From a checkpoint of a small mixture-of-experts model trained on Wikipedia.
Size: 8 layers, 55M parameters.
Experts: 128 SwiGLU neurons an expert, 4 picks a token.
Training: a variant of SOAP for the experts, 640M tokens, 4879 steps.
Below are experts of layer 4 (counted from 0) of a mixture-of-experts language model. Rows are named gate (a neuron's input weights, with its number), up (a neuron's input weights, with its number) and show model dimensions 0-191. Each number is 500 + 50 x the weight over its row's rms, rounded and kept within 0 to 999. Numbers have three digits each.
Before each expert's rows: "gets" lists some tokens that make up at least twice as much of what it gets as of all text. This comes from a sample of Wikipedia text that the model never trained on. Tokens count by the router's weight.

# expert 62
gets: " B", " D", " P", " K", " M", " C"
gate1:452399640457521418476505539487541546498575533486513548489475545523505511630483455528506533545419585497544535475494532561500527528426550492438515525538482508464454413490485453542502529473494490561503483533376572464443435493547582523498572600558561513565493457515493507542427492474599602577512588421586466506540548621508503416558555541548543499547508439513506497544581522472419384564496429505472587575482475517503501531437528471531473560536561462532463520535513445614439555505563424463487509527504516557480592504496524539501490428592518485486385517533544591469488520512515482503
up1:542509433481519689444459459529440503525422453451512498520491402363531494429439549560563453515526398580480460540521510482562519539517458538526524464409550537534497548510514466402491438565516510426482470414565544538538525518453468518558456400428441496504523527373496454564477491526429415409468485565464591548521486454466490586510458453444486523449570525399476505451505497529555501488442619443542438480517517491502519442501428506492496505461431595442504458485521532441518460556500502516541534491499429435534399467569433523427512565450543501523553525522471431445541455495496553522

# expert 56
gets: ":", " |", "=", " by", "',", ";"
gate0:427478448475513509487538514426472516501460545482606536579514476503470493357438476510420505461528492581521466492535535382558479557450524483455495553504408536539515544450546462483523403518566470480544505503488489464479625555488554525403503441463445423567592479507517439592593469545513524506555446459491493447572538412550522564591524466525529470501501456473461495476500493488449458531523503437538529470599436474553540521387551536504465550532588553510517430496488477546647416497480442528502565453511381430569599488558489454395499495485484472500450476451421541550479531588502541503
up0:498543510427542455452467453522489456596516523479415543464430514544455500492389472506468491443518459495520540511457516518583620487521552413562490436468499490464553472582427471485463535512511473495456519482523465511412515500510437618506529486479468551430476585423508580433486511525443419509529568431513455446515418605474486429455460512481500441484510544442485536526465553493509542537480418460529575569450577496464417491573446455554532427555437517451545489440575502502444608511558529509532508430545537591424442463407502337510478480565576571511459504586527573529535518405447494492

# expert 73
gets: "r", " P", " S", " p", " c", " C"
gate0:523474440684526467511508569495495500543510544543526435528608468476565413504445605550514479510509536508451438460501480507444531610493442527499566530573492519513554554540491492548438560512406549542473472490432484441429502547524529357566533413533511476523482512446535448503514500515480437526478417466595443501592420497542489519510485480439575492554540506506523431493559548519385532573460569518532536467480423499555461427458449528514541414439522531538458510454527448585457473554416496484528433497475561549520544404450544519421545512563490477517528486434535572574596497430599512478
up0:493507549544509486531511580474567487572536427491475516550502448487445536493576459455519536592579446526536548501429456479531541399511463482493443516425457474479523477440438522451553591547550470500526479501559450565538491421624487557536435538526416556499514435603500539519518485573433476542502605473473485486431583496462432550385483475576579522512537588492511529459445470488490519444490448524420477446498581513536532626481501484547538524464523544476526492452555523356517503532474569478471517541488491496511472493582543525533431503414588489464498529503548433379357533543420564415

# expert 16
gets: " |", ";", ")", " —;", " 0", "%"
gate1:400397467481502529506565571528430514478474473502379467463575519530517546522543642499521378668546557493469451440553478499514539557422541591484554533428539490452475436517491462485462581480682489574555517559505452467526532469546453463505482442479510522490504531538481425511447535439378426542491495488474566547419541458491487520540458438492548500517512479515566460489470546576518559480501491485495459510470531484422573512424471518505590539598504556444504555555542460488498518498462537511481518418641540510536493474497535527532445486461462458404427462563482543469468451524504474556
up1:610559430524449479482464449463487515535552537543547503516431479454456484390482461498501581416444492580511490446511567492507465491526484474508523548532513455581482502486537539494539453544400497488432389501570553497480523448425502502507549530527449502483541475428561570547599451532559552537510553557561476524520426562517560447489578566478478527508537537449476555596513523439537559597484521472529533460546438507501495533526608517445357480428400465481523553524457550486548532491492470468499515610388429476477466538460469587419564520505501513578626511536508356443495523533573569467

# expert 22
gets: "\n", "|---|---|---|---", "\n\n", " /", "\n ", " Goals"
gate0:572590401542499434517505512450468509581470513577465511508430441452477443499585395476426509494399437457457442537545499605427568428441456544485452425473557518444450564470499539472567520490447590485511421489530581486470543509465544489503425473470500423557504500565503536531477451596475434495480445467519455461538500555437522553462463524494503520501531624474550463507627473465511541500548593429444436526504457479419531556476436577507491599498415522491481439476458598500437534457530481572511400481475588521450458467538446395458572498548515497497565552479436398479482515487481484490
up0:432523546456606576522509521459516538568507446460510609516509487477589505377511483503474531390569469522582469610478476522499400481489473535544477495418489569546532456535538530500524554588469522456443495474481556479488440444520515467641489527491483559506494468504408543514487509511493514533489545536522627482517526443448445468537497419507545477650498467528484543447533516567570558539491463524461443479490523554446560487521481365418402436550495471435544471460524498479482492487450497470509484602497519482513485590543463429568560585418379523467524520539490472477471626573564529517

# expert 29
gets: " L", " K", " T", " N", " B", " H"
gate1:480523465521420463454541511498582507549489407514525476499535441520650555518573552467538472482469467467504582467436469584536439515544467531545529543397448456491481524436483455510426505504483434436537477456497554512580481552477501491621410439428521402579482511458588456471544538508512470513428504430541425405392519486601392512521490385478516435518524518529401485593565459533530476635558591530475576526526557518535554479450518489511519493591503537571490528574532543477489494476502448450503478454442445431481493500475484492423540559469464450453470462486409453492448496552481486582
up1:540488556538597536487500526518484488469555522478500581537616497423445480460443437549509491468574464495501503501469580536423545448569469429495414557574553551618503547536550503491471486648527524531467488565484501467510525489539485510506562458552464483572504493470502548549488481455433433501483533520457597547541581555541597530538530545433500584518486503520578545410486520518491441484450508466548548466468539503656491592449489577470515476514492596471556484512483532510662473456483492446467561485560477555524410503570636516546442432448485461523485570404573491514542489520545498425

# expert 18
gets: " |", "-", "|", "\n ", "\n", " –"
gate0:481446464406447479451487476429506575486560519527536487623527452490455513645433654457475529533437633529597530438573509540523542583590474479590518541505556451498471531473530451521467443465506523551531524501497537418433512487512465518444485486474581549654466514562507524537514474422507464466464493497501485512515566458512493491502543517490593536485555466527465543544403458460408471470510366518532542635567484427513560437549463491526498483469540568522568519431526434470558428514535525525445485505538544526524461444514501570490423488455472569496489578474430524483440474441529438490
up0:522482492492425417462513518372548527519560489608489527543441504503535507548444546398457660528401598518561543441514543509585546465481480477491493487492479447566522588446466539534457453474517532604521495530466538521485506482545463521477502491451469539524459632613474595549519443549522457490516435480541523574484525411509589458513546512449497453545540537513482475501425425439373447388502399416481495577442505478495548493448460440631511495459547493559468467476535494542454507580521514493464452477542488487615567527491513505473466521468491510500483596505439501508473475519519618485

# expert 90
gets: "-", "|", "=", " of", ":", " de"
gate0:434469536559473434586344526388453489498445531468488521566481616513454441594528597503483544496400450552480586525520513400509516515360529465467493590533522525500475460396539516422456509509529506518537396441428533517476528535622469483374488492423465540524484547453502528495514603457485417552537567528526573517522487454450436581526526508503515402542402496493419520426525493507563459511503605555456501517472515538491503515517502552413492519538463490465552515541552547493444526529511510510486482547458498418534472450456509482505490456500512404556523432522475496618557496523490500437
up0:564540443472487526482459500600426584471572520513614530419464488495577494465497531502440506489516488551479496465533473545559528415565459494501459443535446444451468506603553426498490492548430518510502450437553511498650483509428463480383616478482499580507478490506522500498477421526479628473371484464496437469445537461444485389503523520455506500448549491486422487515493479431481547389508453547459476518520540499481502430424556463443523597464458530430399513466490530532476522439411594494549522421559509459439471478424470436473461526525447534509440486480438506623449495460505424439

# expert 2
gets: " (", " ", " =", "(", "\"", " /"
gate0:456474462591559490461461472475512500507482552565448411462473480522435490559524475532505555510446599555515458521556429579470513577487511578464485591493434554544459401499533421521515580481537563539591371614497479521510526394494490504513473468536534584490471470502461481558555508479523422527460428459468653461544394577526426517519540441508511487502464489403568493609484482462553493581472494463520497612556521524386418413463503521514517549451468542515468546470500543517505448535526458502538527559447557520433519510497485453453540552517518468454586656521523449467499497420496486513
up0:415548533608500463513547580541550473481511605490443443392553524558516478484583595597595501506485497508491517480457485624500572524516481605443452553582511572527433447464577406564518475472490500526585498435472484492500507451553541540508487526504461533490487484566474508471457490568512507495510514476448585498526459535476454566511537497558497518512444527383615459475513512560537468627507568483483490551588487547510464367472430490487531524433501371470484558490455556506459547606575453502428525536478527501547427489518559454491585514546481484553573503537527465440500465513494561612

# expert 49
gets: " the", " a", " an", " his", " The", "The"
gate1:491425478457519438514469577627463465397512516483511540425503517479495449531537549416507499535494609617480553501514589569502487412569555508473528639492554518538520552433485571458461400513494446514422532430479431460523472507476485534412549479569563541478508488472623543544479514576544556542555412474511462532528541562395510574485492452404479481469505519504512520522503546493545600541579452445542498461453496470570366517532473503544496455543504541488503483547462458555471440543421545484433513459503477489532469546504554545525464646389521473517458516539397460542492471493492478440
up1:562451573519482484530492561512517474376559544484555574526507502517455515441390527460487548533571479495510482547478489555542437484583618530453585576496570540560461518459456615468457464494524385462452542419371561536484482489458546488441518445503544552474466486443580488499535504575622587556507420450496453456468507564456468478492559432416507574462464583542551514548456547537551612445541448497492496441450497462539435583475441502517494379536506497518516501540518458490565450522414483504486484461570543468507491563531510492482454524540433544549544516618436470471505494466450430426

# expert 21
gets: " R", " L", " W", " H", " F", " T"
gate0:460506570413582564606540461495550630523464443517463517520452461490497444542498533503570512475414588425458517559471479486531454511469489582577510539492521357608575493616480494582544526578524496525397593535479541509498436590498443494554599550474521440477431544618494521577467543603427484507486516387451516440496510427500499459430481489531452438493508501473483547475496566549535514489441533461508451521519543537454519472428486438512474465431485446485535472439550546582528475558504416499484519528501481537532475503414522485540537505577517434414541441547617516457520468518491466551
up0:443464572468526600617519464551458549592526439539492485499486487492485495546591523478596508398397539498493511521595434409498528551427449548532545451519414453530514422435508524516444535508558527446489469532538542467432412459514387503549635520490533460510465449546476487648450444513429462463453548455423496411446555374539472481417472522554538462496517472423488476484503608517522553504458507400522493511484470516469603496452424488453519451461496441505494421474522472618532540495522434458526465543446530498451457473481510470461524499565469506510517405517478527533500448496532499597